Below are experts of layer 8 (counted from 0) of a mixture-of-experts language model. Rows are named router (the router's row for the expert), gate (a neuron's input weights, with its number), up (a neuron's input weights, with its number), down (a neuron's output weights, with its number) and show model dimensions 0-127. Each number is 500 + 25 x the weight over its row's rms, rounded and kept within 0 to 999. Numbers have three digits each.
Before each expert's rows: a language model's description of what the expert responds to; "mostly gets" lists some tokens that are sent to it at least half of the time. This comes from a sample of Wikipedia text that the model never trained on.

# expert 20
It responds to: Possessives
mostly gets: " his", " their", " its", " His", " own", " her"
router:528533496527495499462520486530496479499494555507478475501487524455502504499472500525508511520507513496469526463517509467563487476531492462530480482521526468532491495521493463478516500515464519480475496446509496493477540529483481510466493495517513536529521530471517492524537496512519509488490512542475485505504530499464518494536485499471491498497493476488545526494527553488470460520490
gate19:554488473486521510518461469502489527496521489472465483489495506503540449515519470491478507522520526524522534482491469489469473431547543480500531471505450485518525518451465469509512510519512490457495445501507507481531494498545491502524502501524502471533496481489449503469510505516524496524494507508479513507505490520500522509528490500482546469492511494467461492472504486512513463535466
up19:531491484505525535457515506483516497489490503507473516523480501472530495492500489527535487534481478538510498484511483523512511517529481521467500512478449485460472506521521492445490479485487448440470507430535492532500537498512513476521500443516521529493446522543488526539515452468500492468460508552504504477506496471496497538474479514495478491540474525461472520511448492540488495473537
down19:457502508497537436474485480493550471472514451498504545496506511457500473476497467499488458492501486523520505494512479508544467525524446541511521511548484517526491528428506525514507509505481495472484518534481438475537517502514489507511433522485519523501465518480490491465519457499510501535488505509521491471525584520534580501519525529515521525511488467486560513522510501494513496492506

# expert 22
It responds to: Measurement units
mostly gets: " km", " mm", " m", " mi", " cm", " sq"
router:523514531518520531509468517531525515458498525518513486533507508522539486488538508496509498492482454475528548520457508491508513451465537527504494544518472543467486492516502466467463507478497485516492504498461460514500464536532538511535464495510503512527482533513523473486472474530484523513449544518508481500472527491485520530486510544472454527528505539464498487529516467452475516515535
gate1:478520504472512520495544526477460475503448487509535472501502468496485488569489452515548509494545529557534485527459510528473481526504484463537508499507497505529495483493538460501505471461461497464500483476478528498520499499503500529512500489515494526488541464471454549502513527485496536483492496512451511531528462492536500567525463477535534493491546475499499446545512487509436478492459
up1:501476458519524512475496480537499504514505523554533468485506499487475496517479495502502487469540519480485496478463516515522475480479504465503476479523520521481427498488458523457485480442486526509443472520529483491528537557509487502529510495515422492474480505464470468489471534512495525484533499468519501484535518537518485528484515531471552501520488493479509523485515512480473489478513
down1:489544468488463473487511473493527494526499508485497479466471491529468480528449509483526481496521507471482488513517469503473493468548496463539499508495528520489510500488492441453546529509550499479518496491509492523552506460479512480546523506504499542452500512514453495504512565480505501467473478497462494497554486494482477505535487494474479494555488506510517516504484465496475498505460

# expert 6
It responds to: Coordinate decimals, National
mostly gets: " National", " World", " Road", " national", " Highway", " Red"
router:514532491509449491481525503524508474484521504463531520493519491462493498507504473501554495512463497486509482488514501451521525505487483503523468509549496489515520495500524476525529525499469550507502481504452499453518548489519471539474490468504503458519467492497494503509519481480518487481534512537471516522518481534565458470517537488465538466483513520509509506459475473514511533468527
gate0:507508511499529481497480464493455525534491527488506457491503492520481543481472448472497507529527476507491499527520516473514478476517500500535492474489534472492548472486480461525482466476532521484545514475464498502491473480512451476474521499493491451475487505491511490489484512500476516489501469529494513442509498506466474500519522485555512502522515505477489548512506505484478485500470
up0:538521483490473526463514436480496524509530491500479528480524536484485461487543504496549505466526465530525519482476489511532512492490476509512503487508487540498488488506500516518534475495518496478462471547499479440498521559525511536497477496566516547484478517496508484481465521460473483463486509464516493448532484527489528519496478503492469464496464476527535500504445475495484507485523
down0:483532501516522479517493496524520513489471433508532558483491545475545521504492498506435481490523481515490482490496515516537529484516481532500476521508471501492490503515499490494519483518524510524492523474471479462501532523526496469537452479550456492523518489516494510460499513532489502486429483474526528513473555481471523530522491507485468488523431483530512521527503465538486507480498

# expert 8
It responds to: Definite article "the"
mostly gets: " Siege", " Cr", " DNF", " consecutive"
router:518545517498490474496503474486432477510483469500479484527508520440474502488448474489519509531520502503533533479484509478518507516531543524460493517469471545525525533523535420494542486483496483495507507490510501482482474525473508502511510536546490517497486505465500495532478526489525531507507466483497506505495482520480469505538525466501496515519486495478507461495482530504455571519522
gate1:526503485497539565543474522494517503515542492537470462539486503562480523487519454453539525499493524514494510480522487477508509481503494502514489486506501504517513517505482458529468503465494532495519474503495477466471485525518514537514523491520473481487472498504486448508548478516474566494543471513512513507490500515465525476510454528470561503536448489541472447503461497473528485524471
up1:535508484503499486490468520503503518541513506500484467488510508512487518518496520481463530522488528459533503513485487544499491471479501506490502482484522530460508517483499479508485509458474494486527542490464516518448473507506513504443502522536506528490493458481472541529530475487509522510499523491508547530484515495500520496484480533512520474539490515486529458464444494550504503491453
down1:521535510533505517480499536517543496529446535501509475471500474513521485458483468505496526532477526519518418514514494498531472530500491508507513489531533473489446503501486511479455522512487508488516506466476553509468564518481467492455512496523505516510454497530543452501513526499518468491509492485488547486480486522458501524491488486513474535442475478499544545482541452472507455518491

# expert 1
It responds to: Articles and line starts
mostly gets: " @", " Truth", " Succession", "The", " Seven", " Los"
router:513505464514523499515485509522505528544497501511493496492526496533490488459496509466496475490502525524472525470489481496484491530539511507485475493491491469495514494512538476514479488497486520500519474499547497497496481497545511457486511510479550518503491513506490463530492522505506450509513428466480462464503525529474497510493504498538468500536512481480492497527462494493453527480507
gate1:481458469497481470501471509481487506505493520498491505509492462536474502514476505505482478472505512542528522485483544461463495512500488485505499494494475497545509534492524533501528489519461515514543497538528495495549494540488520524455517524503478486533438509517478505530514484509473430527528476529526482516477486495502468543504467482476493510502478526506508537548476468518474519501481
up1:462530473498505474505533534494511498496497449487504522454457518518522490538495462522506500521525516561495471488524485526530498473494505495491497458499527492483515446512536455513495530499522485553537516516513518478461488455516494485543465481485474486458508534485503516496528482518511505494476513483515466521491496514490499498502489503454473497506480470492521483450511487494515477510512
down1:532513465482494482502474490523489504515501486536538505493517518466477530511519455552519465468541503516449523499473509535519488502523514515504531509533586497537503469464473473511514508491447519526494506494500504479501498509506493493527507472509475526481512505505504510488538469475519536491475527487492515515486493501515460496497536503469502480491537515491493495498507434498551470514521

# expert 24
It responds to: Table pipes, separators
mostly gets: "|---|---|---|---|", "|---|---|---|---|---|", "|---|---|---|---|---|---|", "|---|---|---|", "|---|---|", "|---|---|---|---|---|---|---|"
router:505520520526537539537523523485514477484500528506484485492528521505541518498526529484471456484535493507479505502497527496510498525481532509539518474486520492515500480528480482517558497487472495526522465491477493482544501487461512490550476509479476523503504490524528457525520457496559504500488447432546484475500514501519464469466469496478490522496495502496525473479491490477469488487519
gate1:465511505493501533510505500511505518547527528526514481504510467503505512549522472489477459472508518504471485516573500521475530508509486542502477512507481548484478530514499522478549473477523532464547500454496499500485478484488472509539511555465495459484500532469554490497523500524471450487516499501488487461512491515483507476490545518503505474475484514546497502458462507485533512492490
up1:564531507507506520556449464515496543527537480494485498483494507467496534486501531533502486525519559484484494491486483496470526471482511446524485503538494499517511521513497518529515515489463479502510496468520470462527461490504502496472533471488471523492503520494483466497470513516544503469459514499497455464483469480506486516497510541502548521485485500542486508522534524513488495489532
down1:528554534492514506507490515529477507507493477502481487506510496499487555492466522527490528489458499460518500527479462530497486487503450513533468457507525496486491537474521539517452474446524456541475514518496540491515530494513493504478542494480475499509498517541510513506510537539472480542501480449500516492497487493468506513489494526487491485523502473528529469528549513501487458478499

# expert 12
It responds to: Month names, the
mostly gets: " December", " January", " June", " October", " March", " April"
router:561496499477452483474529521466516525468537494479494489518472510532518528448521527443512488530511474516499523535475507498496535537502469456475490452552534481497435507527533495513531464510537501539479522464508506505502470518526493502509507492464524465493480471513504472488473524492459458526513496512489507511503541478511463543468509513478493459512485525512490501534495511488467495464472
gate1:525515508529471495501522468520527461516497498511514552535491467467494478489492472518489496489509481459525551440467474491513463555469459505517492458475548503509494520468542478516463499520525555530491486506506471479459486516490492508523493478488468481474509511461496501527539456525511472515501495504568492559489472487483480474499509503526458473466515488534516522502526520489515521529497
up1:540481485498509495449539465490521552476489487481489534515523556521504485522466486477508476487487515452468477490523497495467504537530463484446479545497478501506531475519502511515451510511484500480466521505494505474496504517534431439497530516526541478534453499530471490519498479491500515535510525529518496492499512543490508491529479490521510486568469492500475490482504483476497518482471
down1:471494473483506496492502455492498470474488472466504486496496510469501490521517566513523540482479490477492507494508495482519479507481507507483484519517495460480519506537532511483436502491522520531520520469474411497491489514501479518539539534485532482536462468535491466525522493507497451514510515494519515481490472477491534504487476509508482497479520463507481486531540447532457496508481

# expert 2
It responds to: Auxiliary and copular verbs
mostly gets: " been", " was", " is", " has", " have", " are"
router:549529498541500490459481512525534495473505488530516513513531516480501518507475513523471492499494535510476516514487527495509488537510502503485504537474483508529534531490504495531545516524484455459545529501501515451498494480481504495488488527448480507488509526471465545511516482484506526478498534463494532505525506518460549520517471507535483496477521530536568491486549516500493524521507
gate1:509487487504499468508551474494496492493498533488488517515465500554489503456502478513506496530474526526522505488519479445493510472476530493495546500441518469516466539499435485502547485549462496500502529492486485463523462533503482496503461457510496502492448515528552490563546505499504484524507492527527463493510477502497418534456487507508499540504492509481488514535458446514503508538524
up1:484498487509467493485497471522534479477520466500500428440471484528500464476504499473500510499484493473467498497430536555522507437530563513497511500524517514462469495477511518490477463482507524486511499491488475520536489505500497491554538482517542511484515512440515465465507474482519545459493513492446526491498495567526501495526503517521519460518488504516549491543532513491484509506543
down1:511491494491523529469484492513448512514534548492498512491488513532500474500491479534556504526504511480436565486514489499497458507528504524507493470519477489505507499485505462529478542503494482499461499519510482466478510511507483501554530551464495532541500474508523494464487502487507521529502510466497515487515505493532485519501478501462514490460532543534513462481504485524469515485486

# expert 26
It responds to: Punctuation after initials
mostly gets: " £", " de", " Di", " $", " −", " De"
router:499544505515443475488538480520523540501495496527486541481510487468507496487441525477470448476484510522495480463561524534497499545511475471550498527482494504504461487510503529454516505521495563525512489502470541468516498469521532471455535490499484509517493496548522563488488442474505503504497492530495458530531554519503481491501488491498501510507459480473492485537514438529514538496488
gate1:450494491461481493476494493456497469529546497538557476522486498489522502479487490473493463474472504516468522471496478506500512501520459458517504503451530522507505453486499545493501474477514493492505537535495508530503513454462502503560485456494506483497517499510482513476513529537494447464547499540548486524513540489532458444534469513459505514530546473460531473463498488497478476517478
up1:479491506515517554565501517516494430512522513538484517464504499517471538464513546506492475520485461517492520505490502509508517487532459511505518551530489510528473514475531490523522488504541476515491479527464502513476535479469480483526473506471480500502499467499457497493472523526572505489502521495517537466519501452503515479512461493511512527521507483495510493483538459460495520511530
down1:518493480490507486496552484530500480490478511490447524518491526484472526466555513462489519502481511521498513530475528486493524503487517502554542467494480497517517487480501488474525497497504510474534525481511501530486465461532525477520529499478511485502509470538502513502475515521487544476481506476535516517515518453476508480517515458488530504555492562513438508456540496491495488504509

# expert 27
It responds to: Year digits, descriptors
mostly gets: " cur", " unknown", " person", " Chief", " Present", " Cur"
router:478455524518530458524459516490539503486494532493519479507495460505476502517477542477528474486511498521495513491517554510452469489531532511503443543524429492481490515520526501494505536494551512543482515491506515484469497517447521514498502537451511472507494525476480525494497465518512497498511532463507472507472488485530513510477446524491518518496455545506524519482478528507497471470492
gate0:468489497511472464483514486532469517498500502484493491510464494482473538505501492498507531473472546495504532532521490528514498529476496448482512498529530502462526481485520521502487531453499515482506497510489487479490487447484526539521494516481444510472534493531486505473527482523517486515501458508478516500493444556491515495499492467498517497498473521503493517497536500544558525510464
up0:508527517516510466465496467464469492502483502517466542500511462496516498469455526524426500508466517524494482513527509504521488507515469531506532497485499478556499494486493505495516500513505494505452504460516496564532530491499520512501499494521526524468515459488477518521478546483504476529485524496474511472485440479530463528520512534467496483528457446496507496491521502481534509485463
down0:557511499493461522506486498498533524516484515505488475507515514558487506483503493571496521533459500480515538533491476553468463508488510514437439507485492544522491483475512488510492510521475508541482542520494440498519474517472512504488529512532525469482488488542512484508493510506477521511520544466488470521509449502485469500498488500479490523518499515471515498522499469467515486526501

# expert 13
It responds to: Space before numbers
mostly gets: " summer", " ", " winter"
router:499471490515493518495504492524485489499523503512522507479536467504474532469487545502499469535495500530478545521485473521479538501512457452444500487533516481492497511572490514430539545501492519472496480479503475533548449459520538448504468495530456486511532486486459544457519551508537501496476495559545496502481476500503517471493479475524501517495506507459514502447519463500514538501491
gate1:466481478514496461454514544492517505457490514512540493541442531508462463511515489498495540512496524532498493493483487489486495500473489505524517492538465496549496524503486536498520466533512508506513504526502445529544527513544476502469433547484506506501475547504512504512447458511552536460505492504504474477475511515533498501479495521477511537532515509474513482527502489462528498507479
up1:497499486454473474522514480517483494496527503495468493441547492511499513526491551509549493518504487497505490502483468487519501493483517518507513490529470495540480482519486532499523508549501522493518512432457485531515481467470554516519510521485503480533505533525472535497498493514507482452466490498459518512516467475535489492508493502473493451464487494498497498514555531530517523485487
down1:539480512498464489514495466476504506496501527502502523488470496483470535490515467477468530491475498500494460461522488489533487523491470476499476505494511502535496518488515513494538513504521496543485503481531506485491498514520491568470505509519549527533517491467480499543503464479459548481490508510524526512533454513497528505533527463498513498500505506527499527525470496472527478496524